Experts of a small language model.
Experts: 6 picks a token, a sigmoid router.
Below are experts of layer 2 (counted from 0) of a mixture-of-experts language model. Rows are named router (the router's row for the expert), up (a neuron's input weights, with its number), down (a neuron's output weights, with its number) and show model dimensions 0-127. Each number is 128 + 24 x the weight over its row's rms, rounded and kept within 0 to 255.
Before each expert's rows: a language model's description of what the expert responds to. This comes from a sample of Wikipedia text that the model never trained on.

# expert 47
Subject pronouns and auxiliary verbs in narrative clauses, such as he, she after when/where, was, had, is, and prefix re.
router [144 103 169 106  80 110 106 134 108 148 127 126 132 127  99 138 145 108 132 129 115 110 123 145 132  92 148 136 136 156 101 112 133 120  90 170 113 147 119 136 156 120 123 156 137 138 123 168 130 116 166 148 119 148 148 172 145 151 146 128 130  91  83  86 149 172 137 141 141 125 107 139 134  98 176 139 113 101 160 131  81 125 101 141  93 147  88 208 123 132 116 172 154 160  98 147 157 118 133 137  90 117  89 115 140 120 152 179 120 127 139 133 102 130 116 150 128 105 166 153 106 170 118 100 143 136 108 126]
up0 [131 133 138 106 124 156 126  98 144 121 127 129 136 153 127 139 143 101 118 129 119 178 101 120 143 134 147 154 121  97 149  98 101 102  74 119 125 122  87 121 121 102 135  84  62 113 121 181 119 149 144 112 110 140  98 129 127 138 126 155  93 109 128 111 110 111 130 117  90 136 108 153 134 105 126  82 126 101 108 117 152 148 141 106 140 107  94 128 127 128 136 136 116 171 131 152 169 197 178 105 160 129 137 128 113 163 123 157 175 131 111 133 127  86  93  99 123 168  98 118 131 114  89  84 125 101  98 135]
down0 [190  95 120 117 145  89 155 148 123  85 129 162 111 122 132 124 134  75 127 151 118 147  83 168 121 124 120 139 178  95 120 106 127 115 164  92 126 139 110 114 172 125 145 123  77 119  87 154 142 134 128 140 153 152 127 127  95 102 109 125 107 111 116 121 135 148 108 148 140 147 102 140 131 119 124 145 147 162 150 115 132 118 108 148 151 174 169 101 127 145 145 154 123 117 110 171 137  89 128 120  87  96 169 153 113 141 116 122  90 101 103 127 127 111 148 141 110 117 165 182 140 142 150 179 124  97 118 137]

# expert 24
Word-piece e inside or ending names and words (Ehmcke, chute, inst-e-ad), plus short words like He, be, se, after.
router [145 150 125 120 135 144 125 126 108 119  92 119  79 120 124 104 114 172 124 136 144 129 132 150  87 109  65 134 126 120 137 169 157 129 105 171 119 158 115 139 136 145 102 173 136 106 126 154 135 140 100 102 154 125 143  89 120 114 156 109 141 136 153 119  92 142 163 127 127 115 149 114 209 142 115 128 151 101 143  93 100  99 106 131 106 123 129 181 142 172 112 176 110 130 114 117  84 127 129 126 109 109  95 130 135 117 144 150 115 171 155 160 128 113 156 164 116 128 179  98 135 106 106  91 108 132 109 135]
up0 [129 151 160 118 102 115 153 129 129 148 113 157 124 139 134 115 124 152 162 106 185 132 110 151 119 131 140 114 112 124 125  87 125 167 159 157 126  86  93 112 149 111 102 113 123 106 120 155 118 120 137 115 144  99 136 153 105 137 135 149 107 134 116 144 138 139 120 111  54 162 149 125 173 129 166 169 122 135 114 107 162 103 126 197 137 106 143 123 165 129 132 165 150 116 123 180  92 119 162  82 100 101 178 110 101 102 105 158 131 140 155 142 139 156 152 165 114 134 137 104 134 151 159 121 138 124 154 113]
down0 [115 131  93 109 105 125 159  95 135  90 101 167 136 102 154 138 105 113 123 146 132 135 139 126 129 147 117 137 111 142 141 165  88 164 121 126 109 153 127 151 122 165 100 153  99 135 107 105 154 113 143 132  97 152 156 125 154 114 136 114 145 116 115 126 102 149 167 165 103 164  96 133 125 133 143 215  93 187 116 130 101 129 109 152 154 117 145 115 124 149 110 134  99 106 128 135 128 153 110 133 109 111  80 124  84 165 116 106 146  87 143 126 134 151  86 144 131 101 120 109 113 169  92 114  94 163 157 108]

# expert 0
Word-internal suffix pieces like er, in, ers, ier after a stem, as in myst-er-ious, pollst-er, cl-er-k, pr-in-tings.
router [140 131 130 126 148 115 126 148 132 145 127 141 156  96 120 136  43 140 143 145  83 137 170 136 126 122 162 156 174 126  88 118 141  96 165  93 135 168 125  86 132 127 117 169 126 131 129 148 128 110 173  99 133 147 177 160 153 125 127 117 124 118 130  96  47 113 135  97  94 166 133 141 145 130 160  95 108 142 118 101 116 148 107 136 104 127 139 117 168 145 148 103 117 106 117 128 113 101 136 104 153 137  98 131 107 113 113  98 167 128 113 134  99 144 136 144 107 156 118 141 129 141 132 109  89  97 124 169]
up1 [127 143 136 116 106 136 130 132 152 191 166 142 133  94 141 125 112 105 113 106 108 130 155 139 134  97 106 140 117 137 111 142 160 110 125 149 157 164 126  92  95 173 128 123 113 173 108 141 102 148 156 142 165 112 156 145 120 116 144  88 171  96 135 123 147 156 166 143 111 123 107 139 139 171 150 140 156 134  98 111 116 117 135 145 155 160 122 137 137 107 141 115 148 145 115 105 125 154 137 152 130 146 139  71 105 114  69 144 118 176 122 109  75 162 130 148 164 114 114 118 167 135 172 124 104 105 142 182]
down1 [109 138 125  98 141 188 133 118 128 110 125 131 153 158 140 114 148 142 124  89 166  83 147 152 141 140 146 156  96 154 148 136 123  95 157 108  68 156 132 123 155 159 128 109 108  96 148  98 132 144 152  91 134 142 130 126 120 130 151  99  93 165 103  67  92 116 109 141 150 179 123 140  98 100  80 147 120 146 154 153 125 155 102 105 111 113  80 137 123 103 138 161 157 127 158 144 141 121 132 164 116 130  97 137 142 147 121 106 139 123 120 106 120 126  94 145  88 141  94 110  89 100 136 158 123 162 122 121]

# expert 16
Pipe separators, blank cells and semicolons in tables and results listings, often beside numbers, such as | 3 | or Race 1; Race 2.
router [160  92 145 113 148 147 156 111 102 144  94 101 132 120 109 144  85 171 124 144 146  84 185 123 129 111 105 128 135 175 136 165 103 142 137 105 134 138 126  83 155  92 105 123 171 125 109 142 151  88 140 117 116 127 134 137 164 120 135 159 123 129 164 145 108 136 121  77 151 113 150 128 103 137 100 146  73 144 123 124 110 181 113 138 135 123  97 150 140 185  91 124 116  86 162 125 141  92 109 112 140 151 145 101 116 124  96 125 141 158 145 144 142 132 105 132 134 134 160 137 107 119  99  74 152 125 104 127]
up1 [151 110 134 134 133  97 157 102 132 122 131 124 129 183 148 134 134 135 121 165 152 147 125 128 134 168 135  76 107 141 128 187 121 126 115 181 101 123 130 154 114  80 107 163 133 144 121  94 129 124 151 117 115  93 128 153 158 123 129 161 159 134 139 133 180 143 181  92 145 101  88  74 139 139 100 154 142 142 167 138  96 149 130 152 128 131 120 127 121 145  82 159 161 116 155 154 110 178  90 151 161 145 102 125 145 143 155 134 142 165 129 129 125 119 168 143 139 134 128 132 132 125 124  74 113 148 113 124]
down1 [134 129  97 149 116 138 130 150 100 120 102 132 107 111 128  67 156 112 132 139 137 107 171  84  91 133 127  98 127 108 109 125 106 155 123 127  97 104 108 112 138 155 140 114 114 129 182 144  87 157 103 145 130 144 132 129 121 118 152 117  80 109 142 108  83 142 123 142 118 139 158 164  99  94 114 153 126 154  95 168 112 145 156 138 111 106 170  90 156 137 153 134 101 140 132 100 145 122 148  96 126 128 148 127 108 115 145 106 126 132 101 113 117 160  93  82 176 112 133 127  94 106 170 165 159 190 134 146]

# expert 56
Periods, commas, quotation marks and pronouns like it, which, that at clause or sentence ends, including dots in URLs and decimals.
router [147  99 144 111 114 124 101 116 101 115 131 120 100  96  88 133 128 103 135  82 169 112 144 147 129 127  98 137 158 104 145 110 126 106 112 104 115 136 131 137 153 153 131 127 155 142 126 112 129 122 146 145 129 168 117 158 123 171 143 159 117 110 124  98 124 171 119 137 119 137  79 114 116 156 105 140 170 115 135 100 116 134 128 115 142 119 143 101 138 129 146 149 115 168  83 122 103 135 156 131 122 134  95 141  78 122 119 168 160 217  95 148 165 129 149  98 182 131 135 161  96 140 143 134 116 195 133 154]
up0 [177 121 170 124 122 126 110 115 104 146 173 118 147 132 141 126 129 138 148 117  88 111 161 112 117 148 109 147 136 168 142 118 109 113 164 147 174 135 113 120 153 140  66 119 111 106 144 120 154 107 130 156 129 153 146 112  83 119 142 132 127 149  97 124 189 186 140 122 103 115 135 189 118 146 161 157 111 105 136 106 104 136 141 156 152 127 158 157  95 136 169 138 129 133 152 123 107 115 105  96 138 102 127 134 146 109 105  96 121 165 120 114 125 104 137 129 139 158 148 129  96 123  82 149 124  59 130 149]
down0 [ 91  70 122 155 120 102  87 116 114 100 121 139  80  92 105 122 168 140 112 116 158 174  88 115 102 147 129 134 125 115 142 105  71 124 140 104  75 121 161 105  93 108 149 129 150 129 130 151 110 147 128 120 166 162 171 138 135 103 121 143 117 147  87 169 154 140 155 201 107 113 127 102 115 146 104 149 171 100 112 140 153 112 136 110 139 127 123 123 112 116 109 111 144 143 139 140 133 134 104 136 140 123 122 164  74 120 104 150 118 126 104 112 164 136 121 124 132 148 117 101 115  92 120 156  92 134 141 109]

# expert 1
Word-internal pieces right after s, S, R or G, like s-ale, A-re-a, Cor-re-ia, S-im-mons, and similar short syllables.
router [148 144 167 103  71 151 101 144 118 128 127  99 106 149 108 141  93 106  80 123 132 153 114 128 137 100 124 107  94 101 102 179 113 100  98 142 134 113 131 139 132 120  95 143 153 100 117  88 144 105 153 142 147  94 149 143 150 132 123 107 169 137 142 111 140 149 160 130 128 146  93 147 148  97 119 115 112 127 112 122  91 124 136 166 130  86  74 112 143 147 109 189 151 125 133 146 181 107 131 141 138 164 104 140 147 164 121 163 153 107 164 146 156 110 137 149 124 125 130 161 101 139 152  98  79 140 106 118]
up1 [166 107 158  92 130  79 136 124 140 123  97 138 183 118 152 136 148 152 134 111 162 121 143 165 106 149 147 117  90 138 143 159 135  83 119 123 117 137 118 157 166  99 107 146 116 147 158 130 119  83 124 147 169  69 148 114  88 125 138  87 171 144 122  96 158 108 130 115 122 153 124 135 153 113 160 125 102 148 129 168 163 158  84 118 135 166 124 124  93  82 116 176 146 110 153 136  97 145 103 127 110 154 117 115 108 132 126 150 138 137 101 166 129 126 105 153 114 145 149 161 115 114 145 116 144 109 144 105]
down1 [126 141  93  96 175 160 122 118 164 135 137 133 100 141 136 167  98 151 117 120 135  96 126 134 101 184 100 118 101 108 135 109 108  95 155 154 142 110 150 177  99  90 106 121 124 106 101 125 183 124 106 160 110 128 119 157 124  93 139  95 125 159 158  89 148 119 128 142 141 105 107  88 152 157 123 118 120 138 140 146 131 144 130 137 126 167 133 108 114 102 139 126 165 142 120 151 100 121 111 118 157 126 100 202 156 122 169  85 170 106 133  82 116 142 132 150 105 124 136 100 157 139 133 125 104 152 135 111]

# expert 15
Word pieces containing l or el/er/al, often word-initial L or l and mid-word fragments, e.g. b-el-ow, W-al-es, Tua-ul-ia.
router [153 142 131 137 115 152 108 154 127 128 100 116 132 152 100  82  70 143 118  75 101 149 159 152 157 145 165 155 126 130 106 181 131  77 134 137 150 117 125 106 136 102 110 154 131 160 101 112 115  93 174 121 127 116 140 136 118 113 106 128 136 129 128 101 161 105 175 124 135 115 146 141 141 148  95 133 139 140 164 130 142 108 129 133  73 132 128 129 175 131 118 133 142 145 157 126 104 114 152 152 130 131 108 142  84 122 104  89 180 135 107 141  81 147 130 115 137 178 123 139  89 157 110  92 122 139 164 170]
up0 [145 142 130 108 165 107 128 115 153 146 139 160 135 156 141 129 125 117 133 128 130 122 132 173 127 148 148 106  80 122 131 135 148 174 175 122 110 114 121 146 139 113 110 133 144 154 154 106 103 109 112 108 101 155 162 132 100  92 114 113 146 137 132 116  94 146  71 127  88  87 108 138 155 198 117  99 150  91 148 112  75 114 103 131  89 112 117 147  92 107 111 108 122 121 143 133 146 121 135 142 184 167 143 134 131 143 112  83 132 142 109 119 124 143  90 109 148 116 128  83 143 149 152 124 164 154 180 155]
down0 [146 111 134 167 124 118 123 122 154  99 150 111 158  97 131 167 118 139 161 146  91 119 137 121  87 161 142 147 111  78 126 105 128 129  97 111  77 124 140 171 132 140 107 154 132 112 149 158  85 140 120 161 127 136  90 133 155 129 111 126  89 121 114 158  99 102  71  86  82 144 132 155 143 102 153  92  96 130 130 177 120  99 133 145 113 139 126  92 124 172 137  76 101 142 115 122 134 164 123  99 125 135 150 138 129 116 114  97 108 122 160 173 138 162 146 142 114 130 129 119  99 139 165 143 122 128 122  86]

# expert 27
Periods, colons, semicolons, table pipes and dashes ending a clause or field, e.g. Born:, Slogan:, sentence-final periods.
router [128 110 138 130 167  96  91 125 112 121 109 116  97 147 106 107 105 114 142  69 130  95 151 122  91 146 138 172 127 133 141 106 156 105 113 116 106 128 120 103 131 155 117 132 149  92 130 118  66 110 136 117 114 114 126 149 139 149 138 191 115 149 130 123 115 116 143 131 131 164 105 152 160  98  92 139 141 142 166 110 119 142 127 168 139  95 102 109 138 129 144  88 147 145 140 103 114 123 143  83 121 136  93 110 118 152 124 184 125 169 107 134 147 104 162 146 173 107 169 168  96 140 170 130 105 141  88 113]
up1 [130  99 123  85 123 107 108 141  89 119  92 120  94  93 116 105 144 139 134 116 108 121 130 108 161 141 180 118  83 117 145 119 136 127 100 116 144 108 103 140 129 140 100 155 159 123 124 113  78 125 106 157  81 120 124 102 120  99 111 147 100 125 146 112 103 125  79  95 139 162  79 163 116  75 167 109 110 149 140  95  96 142 131  97 151 135 103 119 111 118 102 168 126 108 111 135  80 140 118 141 118 112 144 143 118 124 104 139 113 153 165  93 140 121 153 106 125 174 117 111 116 157 108 126 127 195 102 121]
down1 [106 129 149 131  83  95 165  81 137 155 128 104 163 119 133  93  96 153 149 125  99 123 139 112 101 109 109 112 123 161 126 133  98 154 177  96 161 146 145  88 125 149 136 129  72 144 112  86 117 131 112 146 109 125 146 133 117  84 114 121  85 105 137 108 125 152 103  85 114 112 178  98 137 111 120 119  99 134 163 106 122  85 153  96 129  93 108 139 128 138 130  93 130  91 168  91 105 126 107  98  93 160  95  90 135 140 147 155 132 136 138 158 123 124 108 111  99 129 131  94  94 134 142 112 111 123 113 110]

# expert 62
Final noun pieces like le, ity, ation, chool, as in example, jingle, University, before of or commas.
router [140 155 136  84 133 121  95 113 122 102 114 145 104 183 105 131 102 106 141 130 162 133 152 151 120 130 130 106  96 143 101 138 138 173  93 166 145 104 146 123 160 116 125 140 120 170 142 146 104 150 154 169 157 170 151 133 133 131 111 136 120 114 141 132  95 156 130 149 140 143  65 151  98 108 122 113 145 143 112 110 103 126 123 136 109 102 100 144 144 173 156 110 147  79  82 116  88 138 119 155 115 135  86 111  75 151 129 129 118 160 126 132 118  73 124 107 168 158 147 133  93 130 144 112 110 118 167 152]
up1 [145 129 136 124 153 167 154  99 117 120  86 126 108 195 172 138 105 142 126 160 140 102 123 141 115 131 121 125 124 146 100 138 140 185  75 155 107 106  72 126 121 117 175 112  90 165 143 107 118 118 154 134 150 135 141 134 156 108 114 121 163  99  93 148 150 126 160 147 137 138 116 118 146 127 195 120 137 125 111 107 141 109  96 139 108  80 141 116 115 139 159 117 154 122 143  72 117 140 133 125 125  91 138 122 143 136 108 125 133 158 125 150 133  77  96  67 136 164 119 151 131 113 136 136 134 153 117 138]
down1 [112 109 160 154 113 139  90 151 124 156 175 112 128 117 147 112 171 114 132 128 155 126  80 120 143 123 167  82 142 136 135 182  84 134 158 186 106 124 109 142 145 151 138 143 136 126 116 135 155 103 131 129 123 135  77 176 135 167 119 127 111 157 135 128 109 179 139 103 145 114 121 144 142 129 126 120 120  79  84  89  96 141 150 113 180 150 131 102 138 112 115 166 135 103 139 113  79 111 109 120 114 106 108 149 130 145 168 130 137 106 108  94 121 141 104 140 117 116 148 122 120 103 120 162 116 149 172  98]

# expert 19
Word-internal syllables such as or, ur, ar, ie inside names and words, like Naic-ur-a, T-or-onto, po-or, Alm-ar-io, Aziz-ur.
router [125 148 138  97  75 105  94 104 100 132 121 153 152 118 100 165 126 126 144  96 104 115 119 135 130 132 139 134  92  92 103 132 113 131 126 159 170 127  96 132 141 169 133 140 185 175  73 104 146  88 148 120 169 140 125 109 169 108 132 136 139  87 117 105 117  90 129 127 117 157 137 171 129 133 103 147 120 137 158 108 119 115 113  91 133 117 170 137 103 126 134 154 160 103  86 145 102 110 160 134 103 179  79 103 153 136  95 134 144 126 143 125 126 131 132 136 107 134 184 103 118 138 129  88 140 148 120 123]
up1 [142 123 123 114 138 114 121 169 129 126  67 153 117 148 120 119 147 116 118 107 133 113 142 126 175 141  81 123 119 155 117 147  87 135  95 128 125 132 127 135 168 133 152 138 115  92  81 113 142  80  98 116 166 173 148 142 115 146  87 124 139 156 107 109 135  67  85 122 149 150  82 141 103 131 138 131 153 142  84 122 129 119 129 100 134  91 124  85  78 112 125 136 152 132 113  77 174 142 112 108 144 128 116 123 107 104  83  88 151 149 159 151 136 123 126 123 121 129 125 102 102  95 124 145 130  91 158 139]
down1 [108 118 183 104 106  89 119 141 138 142 133 143  89 102 114 131 157 143 135 142 134 130 143 120 114 103 125 172 141 112 139 139 110 111 134 119 109 120 128 132 142 119 116 112 143  49 135 167 117 100 151 131 109 104 155 122 147  79 112  98 154 143 182 126  93 126 113  84 123 165  79 164 146 147 148 148 125  93 100 122 154  99 136 122 124 144 119 111 131 115 123 178 137 150 119 154 114  75 174 125 113 110 135 149 115 113 112 128 112 130 153 158  95 151 137 167 147 128  78 156 154 176 117 114 145 114 162 137]

# expert 63
Articles and determiners like the, a, his, its, their, which after prepositions or verbs, just before a noun.
router [131  96 136 150 102  89  70 119 124 140 148 116  59 162 162 115 133 166 112 138 141 107 163 142 148 100 127 154 119 159 149 154 151 145 105 131 133 161 157 107 150  75 112 129 157 156 140 168 114 133 150  92 126 165 151 159 141 163 135 158 200 131 130 105  97 119 128 144 117  91 119 128 125 106 104 110 133 103 156 161 144 138  95 146 136 142 149 147 138 111 105 171  92 151 111 104 122 143 147 133 141 151 125  89 143 101 101 168 112 133 110 158 109 147 107 141 135 113 141 119 102 123 104 127 126 121 152 152]
up1 [139 131 114 153 136 107 167 126 114 133 172 137 141 117 165 159 144 116 173 140 121 169 124  59 108 105  98 117 130 111 118 121 142 140 161 143 132 107 131  96 149 175 136 106 162 135  79 104 155 116 131 122 128 142 147 111 108 106 114  77 108 169 131 107  78 126 130 102 134 131 116 108 129 159 140 109 109 120  68 126 102 130  98 133  91 133 121 145 104 100 133 136  94 167 139 140 140 115 168 145 153  93  79 157 124 110 107 157 156 135 136 139 117 161 144 154 113 149 167 163 135 120 171 115 107 119  97 136]
down1 [134 134  79 140 146 106 126  93 170 129 132  99 143 148  82 138 156 151 119 119 104 106 145 112 164 114 174 163 119 131 105 185 160  97 115 134  99 155 152 128 143 125  98 126 104 136 160 117 139 118 116 116 116 133 134 155 115 134 136 173 125 110 145 143 146 119 130 135 133 129 136 111 113  89 118 121 121 113 121 150 157 140 163 124 176 147 146  93 165 140  90 130 124 123 114 134 124 138 118  98 149 159 115  98 169  97 101 115 114 158 123  69  93  78 105 161 173 104 143 132 135  81 125 148  86 106  99 161]

# expert 34
Mid-word syllables like om, em, on, ur and word-initial prefixes ex, con, un, res, im, as in Women, primary, currencies.
router [134 152 148 125  85  94 134 144 114 168 151 158  94 128  99 119 141 139 132  91 110 103 116 140 143 132 134 112 149 100  83 134 129 117 129  92 137 106  81 160 131 144 125 140 163 151 145 114 131 120 152  90 105 129 148 146 161 117 136 118 163 109 147 106 105 133  95 122 116 111 147 127 153 106 169 161 174 161 171 108 110 111  78 118  99 127 121 131 135 166 134 153 115 110 141 120 164 116  96 157 108 149 111  86 144 168  87 165 113 132 147 139 135 145 124 145 101  91 119 128 100 123 137 121  43 108 115 140]
up1 [138 131 107  98  94 177 111  79 147 104  87 150 109 138 103 152 154 138 132 114 132  88 138 165 122  84 102 109 100 108 148 135 116 113 139  91 135 138 105 117 154 145 150 150 158 164 141 156 116 164 110 127 132 108 162 133 163  95 127 102 129 120 137 125 108 134 157 103 114 108  97 136 146  74 125 122 149 116 100 132 159 138 108 144  79 144 172 139 161 102 181 146 105 108 136  82 119 135 112 124 121 129 108 131  75 146 114 150 148 111 163 106  82 128 123 145 158 122 116 126 100 131 185 133 127 110 155 136]
down1 [144 128 103 142  86  88  85  82  92 174 144 117 109 117 155  97 160 145 128 129 164 132 133 135 146 117 143 102 150 117  91 158 143 103 129 152 154 120 114 100 168 138 166 138 136  94 156 117 145 151 131 150 175 105 145  96 127 157 126  92  93 166 149 116  99 138 120 138 125  99 100  88 105 165 107 160 144 119 135 116 123 128 139 147 124 140 132 141 146 122 155 118 135 130 121 149 125 194 136 132 153 151 123 112 177 151 163 131 115 128 120 136 144 124 146 107 149  65  88 105 138 159 116 107 111 139 160  95]

# expert 50
Suffix or final pieces like ist, um, am, ord, oup, often in names and nouns, as in lyricist, Tyumen, Records.
router [157 106 122 133 121 154  99 162 121 119 135 113 115 122 130 139 144 134 138 127 120 137 140 177 160 131 156 143 183  95 107 119 102 152 171 165 152 113 120 144 139 106 110 138 165 142 120 130 135 130  94 159 135 118 113  79 168 118 144 110 107 164 107 148  94  95 147  99 153 135  99 121 128 111  82  81 139 179 168 132 137 127  89 111 102 159 117 107 145 126 104 136 155  93  77 110 135 120 123 139 119 193 117  80 148 145 110 146 118 159 121 142 157 141 118 101 148 159 129 125 117  95 160 168 135 110 139 113]
up1 [131 112  99  66 127  81 124 151 122 153 153 101 100  92  96 136 151 140 111 142 117 128  98 119 134 116 131 104 132 124 109 161 148 160 122 166  83 139 132 159 133 111 136 141 104 129 111 123  97 106 134 123 169 145  93 124 159  90  96  86 171 142 123  94 151 165 140 115  92 145 100  87 136 152 149 125 128 153 137 127 163 135 117 178 146 110  73 124 106 147  95 113  84  97 105 124 126 156 123 138 123 107  99  84 135 162 141 119 105 173 116 114 136 109 166 116 146 127 103 125 127 118  93 112 113 142 148 152]
down1 [109 152 108 137 117 129 163 117 118 126 120 135 131 109 100 119 123 120 121 146 156 136 121  98 103 107 116 110 135 132 118 134 143 146 108 121 172 165 104 150 115 137  74 164 126 127 163 145 129 145 106 129 146 148 140  97 158 135 140 140 109  67 159 140 168  74 147 139 110 120 169 135 129 136 124 117 135 117 114 175  76 101 127 100 122  74 104 142  96 142 138 135 179 145 135 134 129 134 137  98 136  78 164 162 108 102 205 111 164 113 140 156 118 129 123 119 126 152 141  96 155 152 114 112 157  98 132 170]

# expert 46
Pieces re and er inside words like acre, greater, cornerstone, plus prefixes pre, pro, ro, line breaks, and degree or second marks in coordinates.
router [142 133 133  88 103 146 121 128 126 113 147 134 123 135  81 130  70 102  87 108  97 148 115 138 112 101 136 139 166 112 107 153 123 116 122 125 120 191  95 108 181 158 112 114 134 134 115 122 135  96 157 105 168 116 216 151 155 118 151 119 181 136  86 119 155 146 146 124  79 151 148 108 110 123  99 111  91 135 131 103 119 130 128 152 135 110 109 125 137 155 111 129 123  89 107 140 103  93 111 144 129 152 135 155 126 139 107 141 176 146 140 153 109  90 100 128 132 129 149 123 131 130 124 140  73 129 131 119]
up2 [151  97 102 119 162 107 123 106 138 120  89 149 107 212 109 106  92 103 116  74  90 110  97 147 108 116 136 175 113 131 118 108 105 150 117 111 119 136 119  82 110 136 144 143 119 130 133 155 115  97 100  85 182 110 132 109 134 147 138 149 146 101 109 133 146 120 163 115 143  74 130 119 126 137 122 101 116 121 106 162 140 136 106 145 120 106 147 107 107 125 140 125 154 135 123 119 109 146 101 110 148 147 155 146 115 119  95 135 113 144 119 141  79 155 112 123 114 191 123 165 130 109  80 109 140 114  83 101]
down2 [112 115 110 141 114  77 160  90 116  94 120 140 112 102 101 144 119 140 123 117 135 146 159 125 183 181 166 136 170 117 162 121 107 116 158 118 126 121 101 116 116 178 122 113 131 117 117 127 148 172 142 114 131 106 112 104 121 152 145 101 112 187 149 146 143 144 136 136 118 140 110 153  69 166 162 114 142 187 115 125  87 168 118  96 123 124 133 141 145 156 141  89 123 112 145 102 160 128 137 103  83 112 134 151  89 129 133 146 131 126  72 149 144 125 140 131 103 118 135  81 111 153 123 121 141 110 104 121]

# expert 3
Word-final suffix pieces completing nouns, especially plural -s in sports team names and tables, e.g. -ion, -ation, -ers, -ies.
router [152 159 136 116 146 151 115 121 123 136 117 161 120 102 101 114 138 121 144 166  84 105  98 120 134 136  96 159 132 138 105  93 182 154 119 125 155 122 149 138 194 122 105 132 149 135 134 160 107 134 162 140 186 128 109 120 118 142 134 114 146 128 100 103 108 147 138 132 139 150 113 151 123  75 119  99 160 141 147 159 115 148 129  88 137 123 102 142 143 162 129 132 158 123 161 113 118 144 154  97 115 145 140  97  88 126 133 127 116 197 124 157 115 115 135  61 145 150 116 159  97 107 178 131 117 177 123 140]
up1 [128  99 111 136 108 154 168 136 107 120 163 124  93  99 123 160 146  95 134 133 136 120 116 155 158 133  89 135 112  79 148 144 152 107 169 133 133 115 137 122 137 130  78 165 119 140 106  81 129 172 133  91 166 153 126 137 121 107 117 151  84 152 122 112 156 157 163 116 163  98 122 147 124 156 121  89 134 162 150 146 108 124 125 150  93  85 108 176 126 145 123 135 125 139  99  98 135 112 100 101 129  90 147  90 137 159 105 158 129 168  67 151 135 148 131  93 135 138 103 106 114 131 150  94 117 134 114 124]
down1 [129 167 124 136 161 113 113 105 167  95 156 132 123 157 126 145 131 122 106 134  82 133 119  73 137 144 141 117 129 197 132 138 102 167 135 157 126 122 116  96 112 158 154 158 145 110 171 138 153 145 106 125 109 136 146 132 122 162 104 105 197 127 165 140 139 151  74 149  87 131 158 128 130 118 112 156 135  91 120  87 172 140 139 144 154 138 128 112 111 131 151 134 161 137 187 147 125 142 151  96 132 140 111 145 152 126 115 135 149 123 101 122 105  81 138 127 112 136 161 125 135 139  79 129 153 103 111 100]

# expert 20
Inner word pieces with v, ut, ot, ik, ev, iss, plus stems like includ, serv, elect, as in Miliutin, Malik, received.
router [138 138 134 127 125 124 141 128 106 160 156 124 120 118 134 133 138 102 103 122 170 101 155 188 102  89  80 159 101 109 131 140 158  98 164  56 146 149 153 133 119 109 117 168 115 101 106 126 130 120 133 115  87 124 125 112 153 121 101 180 107 145 154 104 151 126 154  87 142 180 122 183 121 106 153 120 133 131 170  88 120 130 129 135 142 138 114 157 130 116 123 131 106 106 124 136 177  93 135 164 161 162 133 145 129 170  98 113 148 123 120 142 113 123  87 118 102 141 156 158 122 103 138 146 130 154 107 131]
up1 [129 115 135 123  86 126 128 134 115 139 194  92 121 103 121 128 156 136 115 128  96 185 190 131 150  98 147 122 115 124 143 165 120 163 127  84 162 128  85 144 122 122 182 118 102 133 143 140 129 141 156 136 160 103 104 120 141 153 103 120 157 157 104 115 156 138 128 108 125 151 133  84 156 133 113 102 146 139 122 117 142 151 154 150  67  89 133 106 109 109  94 119 118 162  97 114 129  92 144 140 139 125 140  96 168 127  84 139 124 118 154 124  98 116 113 151 138 109 131 143 105 140 148  84  95 120 111 174]
down1 [124 130  97 104 165  97 128 119 110 119 153  65 123 128 137 153 112 108 158 144 115 116  71 138 123 119 129 117 131  79 110 155 150 102 107 119 152 125 155 124 119 139 122 142 131 143 115 137 189  92 109 116 119 129 109  97 116 121 110 114 147 114 111  63 145 132 110 176 111  95 152 131 141 104 166  79 116 116 137  96 101  79 140  99 124 185 149 142 107 151 180 101 134 126 102 162 148 100 124  96 140 134 117 135 116 113 146 135 116 126 113 117 132 164 110 127 118 118 119 170 115  92 141 146 140 129  97  79]

# expert 43
Determiners and possessives after prepositions (the, a, his, their, one), plus word-final y in names and words like Debuss-y, comed-y, Luck-y.
router [117 113 138 131 115  96 100 124 114 117 126 132 105 120 118 127 159 151 130 132 140  91 168 122 162 129 119 133 125 130 110 170 147 110 130 108 123 150 121 122 120  88 100 116 152 145 137 126  87 107 124 130 128 174 174 108 167 190 134 143 205 114 168 102 155 108 105 123 106  90 118 142 100 127 143 106 137  97 155 162 168 135 126 163 137 117 130 118 128 125 137 157  78 116 132 105 113 149 165 147 125 126 140 112 149 152 130 173  95 183 142 157 106  98 107 128 171 117 164 116  82 130 117  95 158 134 140 127]
up0 [137 143 166  88 139 162 148 125 115 141 156 168 135  75 141 109 140  94 128 150 202 126 143  74 141 143 115 124 154 145 113 146 123 169 125 140 147 129 120 139 149 118 108 154 107 122 131 131 109  74 153 129 109 210 107 106 131 137  79 146 116  88  98 130  75 141 145 139 118 145 176 142 115 168 155 126 142  92 118 129 124 150 126 100 145 111 135 122 145 118 122 143 104 108 125 114 118 114 148 153  96 136 130 148 120 172 169 143 102 136 159 125 128 131 164 140 138 133 116 130 114 141 144 102 110 147 172 145]
down0 [174 113 120 103 148 148 123 105 149 106 156 104 118 138 128 151 111 149 154 145 127 115 109 153  76 158 157 125 111 156 157  96 158 149 165 141 144 148 114 149 129 107 117 151  84 139 143 130 162 172 118 107  99 144 157  98 135 138  97 121 122 135  85 144 149 146  91 121 169 131 146 116 141 131  80 122 155 173 124 110 156  66 116 113 117 120 118 144 142 132 161  76 122 128 117  69 130  97 145 144  87 138  96 138 121  98 130 105 108 121 139 169 109 150 142  98 143 154 148 128 106 124 135 138 153 166 137  91]